Weights of a small mixture-of-experts language model, trained from scratch on English Wikipedia: a variant of SOAP for the experts.
Below are experts of layer 4 (counted from 0) of a mixture-of-experts language model. Rows are named down (a neuron's output weights, with its number) and show model dimensions 80-159. Each number is 200 + 30 x the weight over its row's rms, rounded and kept within 0 to 999.
Before each expert's rows: a language model's description of what the expert responds to. This comes from a sample of Wikipedia text that the model never trained on.

# expert 47
It responds to: Mixed pieces, directions. The piece ar inside words, such as re-ar, n-ar-rative, Car-mín, plus out, over, re, North, Road, and Thai-script bytes.
down0,181,214,222,151,203,186,241,178,202,240,137,162,195,176,194,227,245,173,190,206,204,216,189,197,262,184,178,226,202,162,200,209,228,198,247,214,253,182,231,208,178,212,157,186,228,201,186,169,224,224,150,141,217,178,204,183,197,203,217,190,201,245,186,198,236,184,206,226,227,207,151,193,241,179,240,232,198,201,210,144
down1,234,198,206,158,214,252,257,148,204,237,217,181,194,213,241,167,150,215,244,203,207,206,246,220,145,205,184,214,229,198,187,177,187,205,235,208,259,131,232,235,220,170,202,177,142,222,186,218,212,128,181,187,222,221,199,175,209,173,205,184,176,236,196,201,187,258,184,208,221,160,181,227,191,144,193,184,198,194,223,185
down2,169,188,212,194,202,187,156,202,191,195,212,217,191,134,181,257,239,151,213,191,204,244,244,176,238,256,182,126,204,175,227,152,231,165,185,212,217,246,244,200,174,157,199,198,180,155,216,200,248,211,188,178,247,225,149,234,158,212,185,213,208,206,196,218,202,175,181,228,181,171,209,176,179,182,179,160,226,194,215,249
down3,210,228,199,226,260,177,210,184,225,189,166,171,225,149,186,220,160,173,187,209,228,216,224,191,205,195,208,169,208,147,195,178,194,171,198,217,289,140,201,217,195,222,261,219,245,241,202,233,172,258,169,193,185,176,192,198,250,266,173,213,152,183,179,246,157,187,272,187,272,198,232,181,191,173,220,218,210,202,191,214
down4,153,204,178,212,163,179,141,168,182,188,209,181,181,234,263,247,227,248,189,189,186,203,156,249,168,178,165,166,231,260,210,193,193,202,190,198,155,226,162,211,192,274,224,196,230,181,223,210,195,219,152,234,189,204,236,200,190,164,189,184,174,172,195,279,247,207,139,224,203,140,179,208,185,243,195,202,143,238,180,275
down5,237,180,186,197,219,181,195,216,167,220,232,177,218,211,163,160,283,185,231,228,214,168,174,156,219,196,186,186,140,226,158,136,204,201,173,217,209,214,191,228,148,213,216,225,161,204,230,230,192,248,218,183,230,242,115,198,231,138,234,196,178,208,181,195,171,202,215,218,207,183,150,205,243,217,196,180,182,183,236,201
down6,150,189,192,200,236,188,169,189,208,234,199,203,240,189,215,192,199,234,175,161,187,173,163,129,197,194,248,202,246,148,111,203,221,178,177,248,133,167,178,146,181,193,233,215,237,169,214,187,195,126,166,258,171,188,204,204,155,185,204,161,206,247,186,231,196,148,172,195,210,221,196,221,173,182,236,185,243,184,201,202
down7,168,179,201,218,186,178,220,237,187,228,226,196,199,203,221,219,143,224,160,194,208,217,202,200,242,174,224,167,200,283,144,214,157,220,145,208,197,254,188,209,206,225,160,212,207,191,233,272,211,163,182,247,204,191,204,173,152,211,133,205,182,204,199,232,227,187,187,184,172,164,161,181,204,227,197,202,178,192,170,192
down8,179,183,208,130,197,188,194,198,212,242,168,258,163,211,184,237,224,201,172,180,229,238,230,225,168,188,140,210,228,156,229,196,179,196,210,199,186,233,196,209,160,225,178,192,240,178,196,190,209,202,191,245,136,108,200,201,156,230,179,158,183,232,197,174,204,192,173,192,163,142,208,147,225,230,181,179,209,208,221,169
down9,159,258,225,233,185,200,176,204,219,187,220,158,189,201,247,183,180,187,213,180,203,230,215,154,212,178,190,176,214,204,188,199,185,221,176,198,183,198,186,225,189,174,248,148,189,235,160,177,185,187,265,211,201,265,202,244,196,210,193,185,198,132,238,215,265,225,204,253,266,188,228,200,209,229,217,227,214,208,194,233
down10,152,229,185,215,162,229,196,136,209,237,213,213,166,192,190,141,169,207,171,156,180,181,189,208,184,241,160,145,137,195,228,181,177,210,218,219,210,195,174,210,179,245,181,168,224,227,159,207,176,219,266,167,181,216,178,248,141,143,196,212,222,180,233,135,237,196,248,222,171,186,178,205,234,202,203,176,187,175,222,161
down11,197,226,192,133,183,177,201,243,214,185,184,191,162,187,210,224,187,229,197,175,202,210,193,114,199,232,209,146,178,214,214,201,160,226,206,181,220,233,152,201,274,202,237,198,184,223,218,286,198,206,194,199,149,235,218,209,217,153,188,234,220,238,238,191,179,199,222,215,198,221,152,215,249,230,234,191,228,182,250,240
down12,254,189,191,250,138,192,153,173,249,181,162,242,186,233,149,172,170,113,247,193,210,292,135,188,211,128,209,238,240,215,201,189,197,172,164,204,177,222,162,173,182,209,144,159,190,170,178,150,204,200,206,242,213,210,222,130,196,164,216,204,195,206,225,231,168,212,163,190,202,183,200,215,188,229,224,156,185,185,193,224

# expert 5
It responds to: Word-initial short pieces. Short opening fragments of words split into pieces, like f, p, c, h, dis, ac, such as h-ip-hop, c-hemistry, backl-ash.
down0,220,205,255,215,166,171,170,200,192,189,263,233,264,224,239,161,220,183,171,200,202,171,215,235,195,194,211,178,213,230,181,181,219,148,213,198,157,268,179,201,158,195,190,160,162,229,223,216,214,220,164,253,212,164,237,199,179,186,134,185,152,194,222,214,192,176,192,203,215,167,172,202,158,177,199,190,245,230,213,182
down1,162,163,228,219,171,238,192,179,195,218,237,173,210,168,216,239,168,195,146,230,215,166,187,226,192,186,175,221,179,221,288,148,237,180,191,158,207,173,191,217,202,218,220,211,228,196,206,205,148,229,177,183,207,203,228,267,280,201,202,172,188,213,248,240,253,196,179,142,209,177,174,215,208,225,204,243,224,179,176,203
down2,230,224,139,207,234,222,217,187,198,208,194,188,204,210,252,165,203,218,214,209,180,193,229,260,273,176,160,145,200,175,201,229,185,200,210,208,243,224,170,232,227,173,218,216,199,242,203,193,181,138,169,177,170,220,255,184,183,180,191,214,202,178,180,153,172,229,253,197,211,182,137,199,208,164,148,240,212,190,134,196
down3,230,182,168,242,217,232,171,158,221,215,193,177,159,162,203,192,158,177,167,196,195,191,160,206,201,195,248,212,202,226,247,169,228,230,209,218,211,223,181,260,218,212,196,187,225,189,227,160,136,172,155,214,206,202,221,175,191,207,207,230,231,189,176,206,209,190,225,128,185,179,180,285,230,270,189,163,187,188,157,184
down4,244,260,196,222,176,175,244,204,216,185,217,170,170,168,267,257,287,160,202,181,194,231,167,192,260,146,197,236,204,198,245,189,244,194,148,214,200,247,245,154,183,209,196,211,228,167,206,243,170,200,196,224,206,219,190,184,194,139,186,204,213,201,144,108,180,208,205,184,212,192,153,152,200,150,222,197,216,170,209,184
down5,200,227,250,259,213,224,199,181,272,205,172,187,211,164,187,176,242,237,187,147,201,207,216,216,187,231,194,158,209,157,274,239,184,165,186,243,201,200,222,216,181,206,187,162,160,250,192,152,229,205,222,243,196,207,161,204,192,220,145,219,157,176,213,251,206,262,272,176,241,188,213,185,172,190,204,202,192,274,247,169
down6,252,216,185,182,227,227,227,171,212,180,181,253,165,223,200,283,232,227,233,201,166,189,172,182,225,193,199,215,189,193,196,200,151,201,206,172,254,191,175,159,194,191,169,159,196,223,132,206,236,238,267,160,187,243,231,182,205,196,172,187,204,184,305,203,181,192,193,177,194,270,160,190,217,209,137,198,247,233,209,181
down7,212,154,153,172,169,195,240,207,221,158,142,154,192,155,187,205,188,215,219,247,211,198,140,156,250,218,224,176,200,217,261,208,156,266,216,183,210,210,199,199,232,229,201,244,250,218,215,203,188,208,185,167,160,235,196,207,174,192,241,248,241,208,184,246,214,214,213,248,181,206,173,249,185,211,224,201,194,182,222,192
down8,181,230,201,193,162,247,201,199,241,181,140,203,209,189,211,198,172,232,184,202,213,211,142,189,231,206,209,209,214,143,190,213,183,202,178,186,170,191,206,196,201,160,188,184,218,166,216,188,250,212,169,143,170,209,185,218,241,199,230,250,131,223,155,194,227,215,182,179,223,247,222,193,200,199,208,165,151,174,167,221
down9,225,166,197,226,216,199,180,192,162,187,158,261,183,221,195,269,167,200,192,228,178,178,213,230,220,247,234,165,187,176,171,206,254,188,150,238,214,182,206,184,211,206,185,182,193,188,248,201,170,223,171,236,188,208,242,204,210,194,262,180,201,168,190,233,258,235,181,274,220,246,174,167,229,246,240,221,201,215,283,270
down10,222,146,189,167,210,241,236,253,167,212,201,184,198,236,149,220,170,171,250,189,212,200,179,217,212,175,153,168,197,192,192,230,197,216,230,212,241,218,197,227,220,206,191,253,271,189,198,217,198,159,241,229,223,152,165,146,189,185,211,233,153,202,214,162,232,174,242,230,237,210,132,220,211,224,208,161,173,172,260,197
down11,170,162,216,165,208,252,212,190,176,235,163,214,194,205,211,232,243,245,217,219,225,182,220,267,181,166,168,200,220,238,176,150,224,228,201,271,139,230,224,247,216,250,167,177,219,204,142,204,203,211,204,236,214,209,231,244,155,195,264,236,243,147,185,183,204,173,166,202,191,160,198,167,215,287,164,178,173,219,199,201
down12,169,185,173,181,183,162,168,227,216,164,244,183,159,259,157,186,251,224,162,195,221,199,213,207,212,218,260,254,160,207,224,183,216,253,211,193,255,174,140,189,181,161,224,201,134,194,184,218,143,163,162,174,180,165,254,179,178,166,203,234,179,198,171,183,188,162,213,156,130,232,223,171,187,217,245,161,184,197,211,193

# expert 10
It responds to: Word-initial prefix pieces. First pieces of longer words, often Latin prefixes after a space: con, re, def, app, int, ext, as in def-eat, rep-utation.
down0,188,155,171,113,199,215,243,186,192,212,148,215,132,181,208,202,171,147,179,183,225,262,188,217,221,181,216,193,224,188,206,174,212,179,203,213,209,197,227,192,215,220,213,175,252,234,157,216,151,155,205,190,203,96,161,138,241,201,167,188,194,176,166,167,166,164,226,222,265,192,220,236,231,197,154,222,181,184,180,174
down1,216,254,208,194,218,169,190,188,256,217,205,232,212,201,189,183,142,225,176,232,213,254,228,207,181,130,172,197,237,202,211,202,208,212,130,169,271,175,197,211,201,178,146,158,188,213,170,199,217,286,172,144,223,197,214,234,195,202,211,205,186,196,245,184,240,180,120,196,231,176,204,193,185,153,173,202,179,195,185,188
down2,193,205,185,203,184,173,251,196,261,187,196,173,221,198,181,177,194,203,145,215,213,190,180,214,121,221,172,208,152,191,243,196,179,194,188,165,222,220,199,215,208,215,123,219,267,277,181,209,166,193,174,155,222,175,140,213,215,158,220,232,215,210,189,180,197,168,222,218,192,203,217,169,234,174,225,193,171,218,191,159
down3,203,233,198,173,190,189,193,201,138,167,155,189,153,179,169,228,166,180,178,232,230,258,222,220,203,185,205,206,99,161,147,193,164,263,209,212,207,191,169,184,209,254,168,167,226,205,225,199,236,208,202,196,172,167,174,164,212,236,209,197,223,179,230,241,198,152,168,200,223,181,192,203,195,216,251,184,250,193,244,191
down4,259,227,205,216,176,198,170,197,249,188,215,194,205,220,209,181,169,180,192,167,195,216,190,219,192,274,223,199,220,196,276,221,168,226,186,195,180,235,175,196,207,194,241,240,235,206,167,228,122,195,205,182,255,258,325,246,199,233,183,247,198,175,198,194,262,196,193,211,239,173,220,203,216,145,186,196,243,226,234,163
down5,116,198,158,214,214,213,219,181,172,166,234,160,192,226,197,170,240,176,224,186,182,164,170,217,247,175,208,207,247,226,236,186,167,175,233,184,180,189,188,242,230,232,195,181,199,223,214,212,171,257,251,216,239,152,178,213,216,225,204,186,169,149,249,237,204,143,212,196,162,200,226,185,183,203,243,186,202,221,205,240
down6,266,228,192,218,151,187,168,196,255,212,182,194,204,139,249,241,192,192,178,175,197,231,252,243,215,201,229,179,177,231,196,174,206,220,175,288,236,153,206,215,248,184,164,174,223,249,197,186,242,215,254,202,248,218,209,220,227,197,195,182,224,166,236,170,152,230,184,147,192,227,230,183,188,165,194,231,166,143,170,225
down7,217,187,180,218,218,200,260,204,175,180,251,194,190,208,221,183,203,186,206,177,237,208,233,162,239,188,202,173,181,211,175,191,203,152,142,186,180,226,201,208,206,172,185,218,211,122,163,180,225,176,199,265,160,209,269,240,221,183,223,176,210,143,211,198,222,226,192,258,225,195,159,224,172,240,171,224,222,258,206,215
down8,253,213,225,259,278,194,219,157,157,185,168,178,177,250,204,142,139,231,167,201,187,203,193,198,187,203,205,158,254,224,188,217,230,212,182,238,165,203,170,173,227,245,137,231,218,205,212,209,211,185,200,180,246,211,222,180,173,127,173,203,195,224,171,215,248,191,202,221,196,198,195,206,160,167,201,268,247,213,187,193
down9,236,200,211,231,184,226,214,237,219,237,187,242,198,175,209,223,174,203,183,196,207,155,219,234,213,221,166,202,201,171,167,171,182,240,159,194,190,154,237,239,218,178,215,188,170,188,250,207,208,197,169,204,208,216,213,236,175,208,227,283,175,211,239,180,151,174,145,165,185,194,162,242,124,184,169,224,184,197,186,142
down10,207,159,249,196,183,172,213,193,227,281,165,217,194,207,197,205,204,195,202,181,247,164,209,159,256,198,171,191,209,178,194,221,201,203,164,227,244,233,224,166,229,172,181,215,185,224,187,217,177,245,174,197,160,248,197,199,172,165,170,138,166,189,170,250,200,233,191,199,255,155,168,194,221,233,179,240,187,205,194,152
down11,214,159,245,212,233,227,263,234,204,219,194,193,219,225,227,200,241,199,225,180,226,232,219,173,209,143,219,204,279,201,157,123,212,222,210,202,208,137,166,228,192,194,202,194,180,200,192,197,194,223,211,201,197,172,151,228,155,169,221,249,173,174,172,210,244,134,262,177,205,205,244,191,213,251,214,141,202,195,197,201
down12,157,188,210,219,218,207,219,175,183,216,223,256,185,206,202,218,225,141,157,259,214,207,146,240,263,178,171,220,167,207,181,190,194,189,212,200,197,264,240,179,203,176,208,163,233,160,224,140,195,196,179,197,226,207,216,198,215,215,179,197,192,192,225,200,222,201,235,204,220,209,190,176,204,235,200,165,241,202,168,163